python train.py --n_experts=4 --d_shared_expert=128 --normalize_top_k=false --routed_scale=1.0 --router_logit_norm=2.0 --lr_router=0.000719 --norm_eps=1e-05 --batch_tokens=65536 --seq_len=1024
Below are experts of layer 7 (counted from 0) of a mixture-of-experts language model. Rows are named router (the router's row for the expert), down (a neuron's output weights, with its number) and show model dimensions 128-191. Each number is 128 + 32 x the weight over its row's rms, rounded and kept within 0 to 255. Numbers have three digits each.
Before each expert's rows: "comes before" lists some tokens at least twice as common just after its tokens as in all text. This comes from a sample of Wikipedia text that the model never trained on. Tokens count by the router's weight.

# expert 2
comes before: "1", "2", "3", "4", "ed", "u"
router:170119130155091132101083134163121158157138112100142126144117108159128171098087110140133177133136138103103165080127164136172210091187209163209146169145109132149112122152088129142206148129154127
down11:088114179154140151109092150144144142123085149144132154120128179131089168201149146077158140150185111042143073145083156193113162122165095168122087157103142163136168115070155106138113137131124112
down12:178122118096113143175111121159082133131122145067132085100101188120151102099138150125114143135123140159137108099175178137165119160060076113123095082106100102163084181178122158149149086090138069
down13:170129187140095101160160166133119106094107101163133118155117121090132113120198086130095148113154116167134188088191079139069152139134144106061177082142130130147132176105109165104130166096127098
down14:136155131098121157065116138128172118133128177112094136144090122102142105133101126125102149095123160106161100093137107135159089087109051123126096061145117113111072138109154113151109132145137149
down15:182098130246078109133086178128123125103151160152129082108119125129115092104121178171148099152153123184182125113132094113158092143124136112129094117135130167095166181134166127109159075152127193
down16:040195136080105202113172144138188152123108167074118111148115182094108138104153151120148125123151089102085152100092097172110165147111091163122126113087161080138119110127128083137123138153140122
down17:136135123165122140111072115114116194171125162157113108083077127134151220078100106146126163150128074077129153135124187154079122100109122076088102136097146177119108126128128115144209126119103137
down18:157145109092155153128116083132219203121097149100150113208117079090110127153165130153081138094123164153137130077101132134131110105077070096134189172144055137096102138157136146151131176131090115
down19:186095131083126156137138099122105143076129089132142131103143121120097161132080117130153102133188172148124166098184081133141099141107187133093048128151169156117078164084128180141130156120145101
down20:115122085167144115132165078138058143122151104090115103098152095111143102173142206138123102086137090147102113134150185142138130119125163105126068192066155111139104180114102182120130069074077137
down21:057171153157097138150173104093099118172186123140128098138134140050129176099149135123169115211167139128123145134140177120113142115090148164137146115151121126103112187105132136129108132138084149
down22:087115129108077092144171061134133136139064157157150127150126108107053095072138139037147145116131096120091130065179194077156151071080160112139135100124062097135118134101074097125145124166152159
down23:180100122179142134158114161083076143150059098113103116154112105153073094197143133129085074133116125116171111112098178147132168126129122060144134071137173162106114147169096194149109089144114141
down24:141145098144109147151111132134187127103124108086135153150114134122140143123122137126124178135159132113152145125126120128167158096064153143148152175202168167118095207166208091109210151140109178
down25:078100122094118137121101135142132098096123075090102182178161054117112118109136122098124114127109120146166164089104127147098058056070124142167142163135131162099149160140129156166151135182061144
down26:067160164154125088095150158096162062148144185164116138128127134170142185138117141155092112124124163087090183107119089133121123175117135106136150100096166147118101098131173047150106174147113141
down27:154133152107135154176210152131121124127137088164049132150096114112183165157114060151115140129118101168128139146115118148086149098137147113173161211122089089146143165175130179138091167151181145
down28:080186123131122141152185136109137136057152120149122087170103129138121146131144137096125093134143163071078080077141105162153144134138161153143142150118082119106104099133200135102113137133069148
down29:097174132107117179200167079202103153130135142146124146151139132112131105127092149116145088109134181148069135152144131099138113097140081092130106106130114145077130114190152161210092143177149128
down30:107138129066082075116159106093133046054146129081117069158131115092106115121122112153142130135148100155138128123137116121185137138173057175149096147159141166125136093113206092119076169136156120
down31:140135154128094129130125148118146141070136139068142158158168141165133168132118091135085116151153133161134102152132163149068141183118088176107114162074215094137155149138176113126102078092106081
down32:077101105101175084097079132102107107174114147140090090112116092110149141105159192088209126170124144149186086109121112121084138130073103142182139180187128138176100077135106146193164139145202127
down33:135076112153087098168146155125160148169103087131124204152143141072067103137115068133115120156127097109161107049101123119123115181106166105118124146157106150158133134125052088125152143101109140
down34:167135112093083119136154118164145072171141162108149145113124163095158123109062078154134086121141075174184143107100134085109143094105116121124092131170138178084142100112098147178155161158152132
down35:128181143151143091159109129119138152151134077059150121131141156118113128156079101108133090125053124102132115129151086160197154135143132160134101110128154173135164083092124160214169108146178101
down36:096118137131133115158102114159123135099157130144085131144119093094180119053145110135156106060106133104101151088119144117126133088087104116145110123067137084088086160130059138116184113162138095
down37:093105138172130163076089121170093176126142114140169141102170107089091104170092114184059124163090085084159152090117134117092132132132199145183042195160169144154148116114132178092110095111119063
down38:066132129194116122126133153154104074091141121084088155114125150158146123128176093104134165140094143160100118130103175114143092105081164140107153175159124168083125165125145155160042130164117140
down39:084120147089155143134144089123112122092101198190136147133167123152135192200108169155108165140119072180142170163159148094106160090065145126116118080082123097134170094148127167179142154152096144
down40:084145112116167152134128139151114140156088101155125149162171148121171158179166118178148102130185172091134132098117108218113112126096131111107135110091142080123153130120105165139105121072191115
down41:130095125124148115100090095165133076123135148146109136072091127112148202086158123113102150097131147156129049142102103130188116180083204138136140163070147112173110117048171133114147090136134141
down42:167084096126124105186124125140072099127146087071135141105149115099106162120128110134144096153181053125103063093140139158156188104113108108097152114096143127132171116118189163091164102113113138
down43:110120095131146153143152099163188087133174129124160046129087105051177177152049078115173122111175171173101129117136107139163109106123137100125159135068107137111148146148136126141084179181174176
down44:169104137113130139091113126147124061072132166096121110141128129098098117133054177156135171178157117129154067165117166174080135164100143132123121124122120063067189132165134106114171178124094187
down45:123154110137154079114156109170125158124152140167190143151128190140164137146110153104166108096081092099166118123113156160130122096196114182154201146139099124086116085037116120114151153108172131
down46:109128098153114111172137100141143131033077155137119109143097110148105110176116083140144131122153139127171162160076115130158066119127117119131136156164127132113145103096180177179133164120126155
down47:176084129158201145103119162148102158094095138100090147122177086140098127115163110123136101103145137132120084162060113104158204159061129138148080124133127116124169133195079126140135087129147110
down48:159097158130122128166113170100154104126151172150059081117126118134124182117068110093133090164121112087123116175075138117107089131108153030086160095143108110116078071140106111110061132124116096
down49:161111162076142216124182108139109153166121158154134099103145125122174145191083141081144093155144122111185143101159149151143156167079143083116153160086153102110123144139154133176163113067153110
down50:129141135082112124131100095106075162066072063083101154134140125196193120084156088126134095097135135143122194150107160079197108107093146160116150107149075134175089134119118122079156171118071138
down51:162118107158181120125086115164123109133090130163165125083131095110146148113225089165138112102177145121081181154090134126091128159102063115126131106131108117104105060072177045122118137066059163
down52:161147089146202104182121107157091093067153157097106165160148168172122184071086141111084104166142119143155065105184132185098131069111070152106106079126136149118178195092075140082094153113119127
down53:148167119128100154154112145126179113112064089102165084139114151093155138166112093110169165096167066076168174178105127166129135153174156127152142128128109140153105124068111186131169088082089103
down54:121050076102185121102159127094130185110091149121114102139142073166198152107182089113118110152048111156122189156182099100121149123169181172180123094133129112123046118091093137145160133156109105
down55:129136135104142123060094125166079117115106169103213123151134080072171221147170122142122150100177200115098148136112181167133154060104124118071165131131130112147132114159071108177176105170194160
down56:096163124075050124116111130151130179179063080135144157071175117110214105173122160098148124188172193056070093159140124146143149119111096144103134139166105125157139139081099172149136092127140095
down57:062139133118134119158129125099128109089168119101176094161115144130090153141128053094117150109131162118119122072147043125137152130099171120096076128120106166119096127146138118141191091146073092
down58:102133112192223166130137149150126093128163093125099115125151104079107204182084137108143085109136124146059094197072097129080107088168123111108127162163062136098119123113179122072120144191116095
down59:114158117090098123079154167151118155123093159153146139108178080102109128079118096128115100117164134104110116178137131112147204165111129153144143064129126202089124189189132166130131067131107083
down60:092140158138126203120161123090097150071145117136101107123140092121141171084108107107124176113148109117193108124128141113100112150127133075139142165105136157133106174122191087129128132132138119
down61:085145122167156046135143165112096170093136117081077152182193131086079122127105148109093178117155108129138113169107121131080169084139129141127113130161129130172165075197127147117070123115068154
down62:114101088135092165119127154134156119161147176121114064117121109169139105140091120150079071177125141108147104126169142116094106216164092147137180118127083150114167199130116185113158060091099110
down63:168122155152116047157119110118126123092085161136072130135115129140155192068123153097130141124145109115121114130140093107108140159149081103157093069061125117154120133128119175105119106086135091
down64:158068075095097122074058181117175121126133104150111144083153077160135088152119051151130138088134160106094137125167083112144177119194111122146168165088144122097153065129194158138123074089119131
down65:102107110156092147129134130152147098111134170120104125067163126056141129066130084139109140136162129118135126200103098106126136097187142115130111107175172127125160087117181148186182162150087130
down66:128149110109115114137152133113124063165117105111146156101168065161110092127123133175144082147099162079093080139123097087113076112183149177162151135088035134090134153132125154113102110140139165
down67:104176148099164124146129103089089097169029100155130133155128092140158091115112105102099167100129122164146164168181104100097180111110093169100151082164129101119154101112091154143143140081183148
down68:085091082129152106167113148109090084060159085155118112149117132095102076162133096134122092208112148119110150140095169138138114125054132095125131086120113105175126156071098133070119109101156102
down69:116080068145120127097102142123204077154122118108145096133098180119088148130144108122078162132171169096124162136142165122114197147143107126115103126124062102190106103099160173132113156136151163
down70:059141136102089136160106145095152110119089119154128139108124097112146097092152124178094206111110107088133133141131150141110056140164126106128126154067149157160160075162084130144175124067103154
down71:123127142152113099110140042124071136106092098161155142171106163147132117108114145145136152115186125140133105190122178180156146057111140158140166131118170110123162103127161177189116135105146072
down72:111183162083085121106122132151150141090169141095112168169124094148102068083096127175108110098174169085168124110087103129170195129077123104140097089095154170106193143144056157104127176093112140
down73:068115167148156149172156144178205123109095121144095151152141077121091114132111175084169154128143096111194149126137115101075129187168145138129171151146133121097110158144135158129113127144138113
down74:079154122151137143158093147130154101146115150113130165133091162173053108067146091110174122138150156099172109117128171193152148097085137156114178121206142127131123163132141169120128155171120136
down75:167135084142099091171075123144132121131067128119118214225111188119139124113098098151079139192144136108108135144098115057175154173164170180084106119103142104154170133073149164151126100160130109
down76:083182101125086100162150120121150129139155099122166154141119135132047162137115160157158154115200150085074092089133095139141110210158062196104075110172171089120121153127119105103155176114108107
down77:100141137097123149143110099114136066175119157166115164171111159108125084135137085191163146100120175082129135119130155136082092151087106112119092194073117117153118150088085148154178147154115141

# expert 3
comes before: " ", " the", " a", "|", " The", " B"
router:063119114096160176123135115150129127035153101102147161151140108129134139113097141130154145135085138171126129202109200125100117058092135118222085149145133080118097126110107139104079105165152120
down11:073137099144110117075121130161158082146164158121130095181068084117139096090110113065129120128096108098162105150109145164148133080096098133110154107157114173093140137115143170131130140121079191
down12:097122108131136079091078223167095138133134118096142109134129107092082138122105124149188126161128141120104165058133118159189141115145092133113120161161104173149107076137145164161177128145139101
down13:181154138095133134139086114137126173138103090118131128107161152050122164156125169170111131126111177142086156091093121109176119108140138125194165153158141116118102205110154163158163154059123173
down14:167090073085130172102132125115187117133179155161131129091089137123136193199165117170143124103119117127122086143127160102069103117108114157148148142097080126166100184153141137129113129119141148
down15:130087166143145145126144118153137173124105100113136113127148134145118167018152085095150100179167177102131110140125110171148094103094127159165149086120140100145165111131140137057054151135147145
down16:142109153160083084159091149183097179146130109131117130173097087148110071128147182091099138133188125147109180184134116080096150120118105098089169096112088097111143135105087096138154143110127015
down17:134137105079114131100093086134167107130169107120189056195090145171151138150140085110104139154131134172189109136121117121115171148087151113095120167167133123119154108186140138071202139084158176
down18:142101149118101063071150156099099094158130124170109138150098122140089098085092149099076089123157126137103166160112164160153189145060159084063205066179160206173128134115108107062121152140122100
down19:100129098164124154149121114109152195123107124127101135121090131160121142135095096094119190132114121184070186148045119126143109116084077184108172117131165158167231090076192107145126161078133136
down20:101118133158049125089166130092147125190118167135107207067160138123158154120153129089126152109124123144109142114114133145181046130172077139079102131136091110133099046118109115124106118115184112
down21:134094078112096173099124152162113129144154113141114102120175174115142122127179102084105135188109182180181146135131129124112107146169085090075188099135145067063124116172115156171152148170122101
down22:151105118103109081119185116074132143147124092140106106120071144146142156139132101140130103139135116080172176106164097103123124102120122121117093161114120141126169162136149097143185172117182156
down23:132137135171108113193127180170130147100154108116088210140151093125113169201122066118103058127113186115091182131137123087125148105162137119114111070146119144114119091085155100146127119103131100
down24:160074115154099160047088202103104141154122098128143118133163089107066142123109100097098138078119163141056143138140133083093164102171093113149131156184043174165124161163118100132134169107187126
down25:176172136120136161100086063122096189132158062163162134076157136166146098132159055112098130137105119101161126174107095086173130145097159086122087101118113158113128149106125094104182163132140159
down26:144138084156084148141123099155089122125137096084105159116093142104105102169117122106178118141121066102161220114137171042161130095140173163096058137136131126177094079100107128166207150060122131
down27:140088152130064131091140064169071133083124040166141105108131050122143166168094095138185072144128114106158110109117093107142126122121167149144079092133153163139148074109125105082133149174131115
down28:109160138119136167130049183153126072084113086160176111126128102074163139134173124087110137206165178105149148149175132114169116115139191079135146158147116168072086119106132093127110154162127158
down29:137146123088157054081124102105194142119096178141069131112107142096160174138120107167166150154128167106164103134092111186124096099133180138178116113104148165129148124111120149110168167179150144
down30:111128159177148148156148159128144157117162138170152135097142146123079127095131092101090074102142101168132108168145095198125119117142112137178130102119144178093145117142111115148099119087137141
down31:159109131111084075070112115128184115136148139087106075156160110136121164152127161117089134140139076189136110187122151149120074067148106090228067102157131097091161112104166116148093085191120152
down32:163143118118122159158094096116142195083153159103069145138119081145112094053112111167068089104205104109097098189134136105150188066114095152170129078099157108113100166090104096130144138144137131
down33:113126122141125160125130101019076174088147093184148070145173140087084112178082094158061079099162102121145120141112134065109172107110143171244133106106074105101089120130120143177159161137165133
down34:139091149207144122113123098140132099160121157141162095107099030059220079086108126108144076094074123072133127075082103119095096150137114146100082166160083112142095159148156087131087152096095108
down35:137116077140123114149191073108174070121127105145222107113132133176107090077128114157191138185107132076100125136092160157119161141101147162183127224159136170118157091129176126079146134134098108
down36:156123155159139168166111131108138169092167123125163145163108172086073127108135072093164118114114175195078158118129134172118076107136063156149147129081122145117210145108089126161142157140160150
down37:121167122149167138097151182151129120127150123193098118115126069158122108174132143123080136164114142053128161055111070130133140101125146117123136159135095089046102137150138149165151107145119141
down38:120121142141123174170113140095134131134046109174082156076108153181107126109152121182092115134122193139080142124161150093100139113126125104181136170105162227145105131139083099103119154082078153
down39:215133166164144082193165156083133107137140159135097141118120144120101048120095147144140107181099133157086134172134191237106123097185137133136113150143158131150135117162096175079130123131130142
down40:175137162078132104141138143157171140099177147140108151115164161150173106203109093106144149113066218132061165110099091154157124145136119147106144096132131149137132135166103137035113105133117113
down41:150151108155122114143127156083087154135081148177109137188104114168107152203173101112108090102098101040167123165153147181123114132127190144160071143101115140138124115176160125124173096122109140
down42:054137133174141132141118087072098128085090121189210129117122063177123184081125064107124106167137101154132147111067093046112121109074149125163113063138163127099126168103132089111141142155101164
down43:058136091200091105131128141167135126156101151174111101129073136130161053109095131176122148100124138085082124097177103138162113148106112114175108114116056102138151142126121104078119141184126082
down44:172107094115099103166101147137087148086169132106083112109142102133149170139178091118074118115139130125076120099149155114123148120145176102098155107091156083132139179079152135054136168191167026
down45:194059144150132173153135219082112178126092147200071166124148125066101107119161138162169140093135109131131088154177079154069117102138099148111089116148099155159121183191129094118132093117100130
down46:161133170145113142123127078082103129096117104120076128178183173182124156089132070130203144177142118132152147162089107177159111138064057134067118099142112142136116104117118144121140090096124154
down47:097128122149097121061157143110102124096115134111138193110157097094107110154093097136125081152131142100088069180159096143162089081054104114165183135112127134144142154112155102092134155169114122
down48:080118117146134082151118145089143135136163149128120131097118112145147080139193098121127127117049087104158094124137101129142146177098100085153076110098135127125172121080118132108147164066166126
down49:115146141127059137071126117161137061118150124087076097140143176200138170129147167115166119155146083159125129165137121171156108132136135137152080076121103087107100172137127159105128053159192091
down50:137143138227109079164169088112121185073111145108121109104054121108188150138164139138082076152174093160126151110099105160136154111095121139135171063123152124139102104149130135124135136144142157
down51:151093035123143087102131121117082180074153149125145102138126162095126138102072128047123089165149166074084147187099127143156152095106122146116206151130167151091118096067136123162154139114179119
down52:088199147115145158111087143140123164060064129110171166172171171108119097167115093132131143127070161208109172158162195099113097139130159157094120164090151114081163160141177138173132107113145173
down53:152143131068123149125145084091150088153120169151164151116125112133156105093131125083135081104135143113041092157166113139111108101150116121124112144150104192119078162165140102102109096107119153
down54:091138111143146133115114125134106118164165187132116135124076103129134108100125162225159102136106169080110124140137109138133142120025144147084144114093105131108052059096158110114137078139154125
down55:083192113123100152134189103103132131104106183120177132064101109114103092071111096129175106129157170066084092144144210167098147091174130067139131093157126080123087117135172104173195151120152141
down56:144102174140221161121140091128084087143164173101090102145133145149141107084146181114139149074139109116169146179106138169095095203108106211101179187104136122140136113107137184141174108070118098
down57:094140193118169160145124126077148140168104093164107125069139168149086143174183198094144152139122097147080140157178100140147104109186169114092144141144106109164088120102126136117125108133112149
down58:116099149142119139123144113074116153114088107114156125063157155174088089132148118167058086117127139121147093178133132099143111108135120141120076171151168146167153195174086124109131180138071099
down59:111081111116117098126235069130146148126147174069109080115132119153146090180132138114101112131149029092138109112126154118146142132074129161107177138139155092121096163097131089154179194099088121
down60:147084155098102135156179077058150154141064140156160149093141168099120092103079082136146070121109159124176152108129142133175147152104169150105128143083171147097095079105098068110136085094160163
down61:103149109110166126111159151082148135125127152130088104122176079170176125120143144134139081154163188095124143098175100126161094162094096074138120147097096166174127112126082122162112123136160059
down62:082173146150121135120144120078078065141159128178101160156134125093135147117161152173125109146123123124109151141128150118159095124117129128112146083121182065134102106124109129119109151152121118
down63:185085147070156141158143127099176113086156118164156129158107167097098148201072044103108139150122128094108102147173134107125103198136116087144181115094166128064117154125116082101090116118109200
down64:151157107134147120063128150176154168161176150174123169061131127111074085124144129076132106107127148184182154092141130083070074115088085158096136069122099095159124169086137108097193174122102161
down65:119152146098106140094131170163146122124110136099132101149138120136109159123143155156121120074088143130096086140156141120156165115146117122148123120074148150082069058153097208055115134126138083
down66:158121110112119141158078131175131200161110129122144120111181097111172170104129076187107184136146070127078131112152041125129082112059158127108124120110153134186141170164147135117124081144125118
down67:151132127145186096140194130124110120126149156155135162153102116102168154142131145178153103139132114084116154130115131134088176121159175176104158091097163125156118102144124096079110114167161106
down68:158097118137176150065180170143151144121134151118104135183104100097069137152140079151169160134081160060196097115108096127111109131094121121087079106110141140110155150130090104108119159133096136
down69:159058062125144115086169129098164133163189147169169149099119119141149205133151137127193117118104111165098144094162148129148155089113062119113133174096100173113119127160111102113078091161091136
down70:148176159127120140078156083093074123144111137130169126075111181192092142146070151099168106142151130127126067190158078160030129116156117164196101170116082094128075122100121127135117136149158090
down71:170170178093132115166116155104111119086121126036118149115095161191193206139090177143118148127141125108143096159129073142117177138119151129113119132133068045121138138165156111163130098136109115
down72:148075182107129106101123151099193131118104133158153143107120119156109117131120085123164152154116159098111132082137121165116120146131168146149115084083119162089138135086172146090164142111110153
down73:156166131120084138140127083087162185119147167155113144140103135171139140123142128116173122099083100118112174092116150109108130114086102105187156123093120117118139098151159152139078139172134151
down74:078095115170086129140137130116076116150180125138192035110114169090125096173131083111152085120134117159077153066093095199102104144126133109083149151126195176107135133118023147161200145100092033
down75:165088128167167121049113110117111144174122135149222092187068167146146084134121047106089103086159172067092135154133136133124111180129106168113047168104101067114092104101077127095163143134106114
down76:106101157096131080152145109201127114125161163085173139182149172121077111159114172133052116149159089102165105135142123097126127177115089161169143100159077119122152116131162130103149138125083178
down77:170175145048083080103130145125218134113120066116165120132120144123096139129110140147115134096120102055105166141139144134137091137128144083114104061158117093090112111116139145216116118116201101

# expert 1
comes before: "0", " |", "9", "8", "–", "7"
router:123129147108182107174149120101075112119109135151127098095119168108094090127175134105135069118115120114166106135139075121087094219101025098046145107103177081129155102097167100098115130102105120
down11:163140134138125126126156202138113087170183100160129172138113049139143140116156126140120083129133138145130141113099146128124128063114145196136078122140110124115169098182203150130120154143123176
down12:118133135143100180090163111144115131155149119116163074120192199130099141137093105110147150097120109178111109082053126129137166052171111118118071110119085129135131140161071072078093119048145161
down13:142106101069126174149143102208161121175191159103200156164144054146149107140119167158149151122153143156120160095169141157166151156122112134100084144147117102110151071125198198134106034101132150
down14:092155195164051145118127085125139148065138127104123094099111174170103142123169170169115123093107158111109150070086132156162176125102118164175130127138117150039111171165110060145145095126101133
down15:110053138081137085091131148160110129110181140068182125139124125156155185136237174149083129093154192055177141143139148103128137132167115112131129152165201170097099148112142143144170144079112142
down16:114155121177144089105045079115131088131121120090174080097081124110117085083090115128099103158145150170180086133064123173177106102147121119112120072118157208153151127142132117140104109167166114
down17:176099121095138210094100113101121141097144151108223119195155139140122097159119129118130153093112213155153111159150156094077139075157128123113094132150165146153151173151135209186182159143155124
down18:169087191143143105133147165067148123116158150049173097176115183125131127172171148069137185129092117171124142113143149090120078132132144098138186154063201128115131116071151168038150130144137074
down19:133142066133139083174121106142122162174106106144118161129182122097120089167167077188111078114133189160124157068173120101118099157161150092202151160084120135161157156132177125144143122103195168
down20:102085118089153167216107132178152145137135114123125107123101124102117123077161105119148075144122136163073151181082089084152090152122139103135108070121085107099189100092110136140108131071202077
down21:105204138103152151162119150110139122115174112112109087147105149068156062129121124131171154148149087161119144080118142121111124171124168107091160143104071130098167189091109110114079163127124179
down22:117132152112152083094195186105127143145099176168125149165187103167137102086171152199117194114066126116172131161121078077166154104115112162149154118154150179123104119121097139101141160123084064
down23:131069133109121140137139114104149167111084176076165101131132146120132164082176169125080115057068127098141177134091141113114101161096165134169201108124160148151162142152116085119107105112158140
down24:208091142185197147147122102094179109129177129095146149097130081148146174103129144098143139097169138131122149111124130130126134137091064162092127137187109139155119098145131153090120134120101103
down25:119134149178168144095111171126119129171094106186111178087159098122075203127158104102151171162151149166155074091126127154129170140182151167074142174195150097197089144073087117181163127057187146
down26:091079116158087081114121090103154142153089087146086147092081109105124085112036134095084135110130106173154137175110112102106088161164178129171139111142127119120129160124163087074148106105166093
down27:098081156154172104175061094178132098135104134156211153104186166145120175145120162111115176099144099091172069082120159079128135127187090110097128150180043113101066113077131151159071162104142082
down28:135125127181121105101094131154135118158125074136104110079149094165107133048119096114081137165092134170126100121095108134166137133181106118138177101061172130173107112071125110129161114135130059
down29:086087105102180174126140126155102094099130156097112125134120148090117129096112116159070113108113163123158112173155121135099194120115190124127137112172136169158150158116154095120135036165125144
down30:103117103128122174110167186125131115147118083108091154101145163068158173109119109123122143119115132129091150137129170171168108139161075113209124115150080124114144125147134105132147101122136124
down31:144158112106187144156099136158135054124181108133131127087105188103161107165115066195194108100107140110156144145042153111106112154095087193221107127120126112139110133150144126092104105146084154
down32:076109093128174150116093061106171148131131164133141117073134117094116138115165088132129121131171143126163139176152145168087156175155100178077165154103131120148172111095132145089142111131155182
down33:077149115172164089122153185195160141146139124117096089087100120177085173129142136128108128161000130119155171120088149139101070094162156151136119139132164161123123138146113163104099176120089163
down34:078122081125191098084123146168167091140075102145061068151169186123120136108164115134141067099131060137123108097151141165104148199087150051120108086109109095103154127141229155129126118183125134
down35:114135115062136100106092099077098153108109104179098113147165138159120128152149118180104087127109122127086135068185159105174120185123134155135122137135131143110048095132135112114116122089110128
down36:186110125082104132154093149194142161151101143175152130139097143185141069093148139182180115132186110093094101116153101089131157082101066120096057070071133075114144161125086087132098103135137132
down37:132169173130157113114154085123102106143101116129153161117089086163094139097099063117173080148146094162104188109104172127052182107162127173148098148165133138094148210080110094143102117103070187
down38:151127118135124140153113130161220086157078127140184116093116153139086151101113101082132145121137099159091161118114044092124119086124123123091192169100151093124093062149119126148146123124103131
down39:099111194129155098117129126095190143105123133117106105195142116152167102125167118065125109072114101125161196094160145138114124170127096185119153117167097122152113125071172119122090064096131119
down40:092088181133129061167093108106101100108113107132139122129223107152151083087110140124115093145146106123120129111181146130121153125189141104132116147162147102183079211155158103156079156140046099
down41:179127176078135169129035130090167124125135160172102175147120129094129170096162148124169101132112081111093077137114103127157135117164130101174101145102121172120118111129111096093137170115131089
down42:117179142157120165145104091169111182117097105113150169037108131135111168154146071127125117102117072088145121143127099140123130131100127092118199079174133144150142121129077095117130147141176105
down43:126132115088117160131059101111139154121121153098170130124147196152156072115186125121171138182123115172126163039119132149080122134081088159134085147129103085153094175176150088145169118109088157
down44:147163101148120141134126107125124068101132139179098067127078080121115204156069096198093082142200128134133093126142133096109147088110099162094120110090119202137109182168190135169100115099138115
down45:139108111130180173115127102131112139119151062103093145097120111145122107128145116103136141171102161140073162102158150092125162034084136127122138065149120112130105148092130145179144192142175094
down46:118113153107189045142115117139099176063104128121112113108138128138133082070104116190161139149094160138082227108090175152122148143148154159170092144118057186212111167153078068145130106120064101
down47:119160169164123076106124071159179097141129119164077104119134130081150112067115134145150083105098128173148144125103151086126109127130120138170108128165157112130128179160060153149130141103139177
down48:141063150145130049147096091130142134104094115142098115150201087184125145049120095117119117088158140129150072150170169131102095106166152159169115165149096167139103100157155140106094124080204182
down49:107091091106029110098209141133135202122106163168159121199105100110172126114190127103135189110095134118109107113101152152078132119105142090147101076121111114139136116158195087127136115139192163
down50:192139110124182119111095140161186176150084102123192147074119140123139105171131157179136117130145146095176156131120113123149127109176103172050162130120107126166194122143087105133081082130078156
down51:168120138157105131136150129078132116093126167108131150107103066149130129167157163151197115103153117065156162117112141125129133151144145144095122119121092166092139120086125055160097174114093146
down52:135210172139144131093194079116101168090158127149147151109129168131103145168169095128122133095134114127100131114096204153149132130113134126123115130141111078134095076185160085082160162175100159
down53:104107139088141146149132177132145160113143132094149159111153146139093131183119127122096156160114154148105132207145093134117165113238111160109115096145136106123186158142150120120136115087091150
down54:090073111082088130150133149105142083157117140129181089145104114070120120085168142131129175133110083127097120187133138113078092099134161064094136132098161127155140173144130129115160163086144109
down55:093147188108153141182118129119110119142119058093127144128145142176115115135105135083166181063148119163127083091105110086129086103146134114134183097171178166107093142129108141162172160135093145
down56:037099084102071134111152125134173134162096096136103141128130095141149131085157121110132137103153088119101160124140127129128130111133139149099192101119157084122093140062134076106157080181131126
down57:131145132126146144194097131163114155148120184096098147115102163023126173129155087123127154140098106140133042129158163167133140119114178080160105147149097142110103135149087128145115126116126111
down58:189087120146165115148109130141147172087175168115160169094094073139098177092193127177186110092139153142119148128087136107152118117115094137076152113137194129096154155138138087116178127184144167
down59:147174110094101196152111125129173145114128120119136136142103153106116146133075109128114121135100113084145101031170110159138151139143100149170121114179169142077164169134112155161123149144127132
down60:098116133189146186121144138100185063123126156088165111160111114049184146142131130144130087218121125174165140137123090127106151149163054166119164124146169149115125097061071122114121152116111132
down61:116123089147094116166151087085129200191171110099102114122128149122070095117090149086145089187113111121072105120157191138090178159121200163142100124114156204100081050100100083127127120099134133
down62:117151111150075142078090161156111137145115145116137083125086106145130170055155150159139127155116123117099107098129134192122152089107045086181102129128079097118177146129070156126081154121205094
down63:135159167184107165139137141134147131123141084059109146096195138089114135141112141128091143154112124070105147150113127109189086101148148082129083100151129101164164123160086137133103103162115154
down64:117127133105164104080106104111115142092181098147118061152142107135155145102101148127106163151077135075140172119126080131151115131083065163149136080125189128135108176126153136106187088155097112
down65:170110105115164100084112104070135071096053067116155184168099100049143121117133168127142154137129128171137106119111143122115146129126198162097117114091109099136130165123077178178156135120158106
down66:111146132163112086130047105098139146139128150093123128143129148083190083157144091075167180136103149124162149106122120132153149133161130148108136144179115158092118075126139090102080154182180157
down67:165133180204158061139212138081095114160125108132215129106131154124100160139128122130147152131088084180126142118123103046128169099104107088143101099171132166125144102092173212098140066141128122
down68:128084100145129162166141107146138070219145087116111181110111073169097145169063132128113113170203133114162194131122115116138147140137171162178074150139135162171030138113121097168159128125113190
down69:025151159119163093138179075130082126167119157108142168132173125096122146119171113149084150142116113118116079145134136192145145119064127137094116170078192168147099140098104124129098125135105169
down70:000128075111109173124169109233110094101137116108114095142153105106114154139131153135141114164126184159117137111175135105138164132163163113175162191134097179134132151120154182116175099168160107
down71:084099159091122159087110055130117075180050084162125195088163139236075073151104129068142147208131170120151136150120071118101143151119107117110095113092105068154115104098134109138172070081113125
down72:163093167100104163089150154129120144155116122130108087108173127116107095148151085172095116157158161172148162068124041139116144148148139103145165137072159108129151150169177101112177118088112090
down73:142086116147143110066132091102138224128174107115133091088122128147113091081131083160151155180103065115123099126107138105139128139203142113132101158119111166139101107085219169150172140121198179
down74:174121133119162135112093125185125133126165147144125065170159162183128077134144131111122127060138103152099129154122177125141110153180140105081113082217115141142106121137134130143073163203136117
down75:074106134132105085097185140129118122137078086129126123111061165091068131117196089139164114141162129131110151113144139109176119108128096119098130113135117084085076118140183153135148120148139165
down76:120176137106131105145115188115136093149126119159116148139090146167062131084106096083144123097139106136079099090134091166133095091099142145097136107095122036151174108124144136175077124106129103
down77:129139148150109170147098138205141135125101092147144128150097119104175150202139201062162165126109210137099174127095132107107121055108131096091123102114125123240100107149061115108124143111163123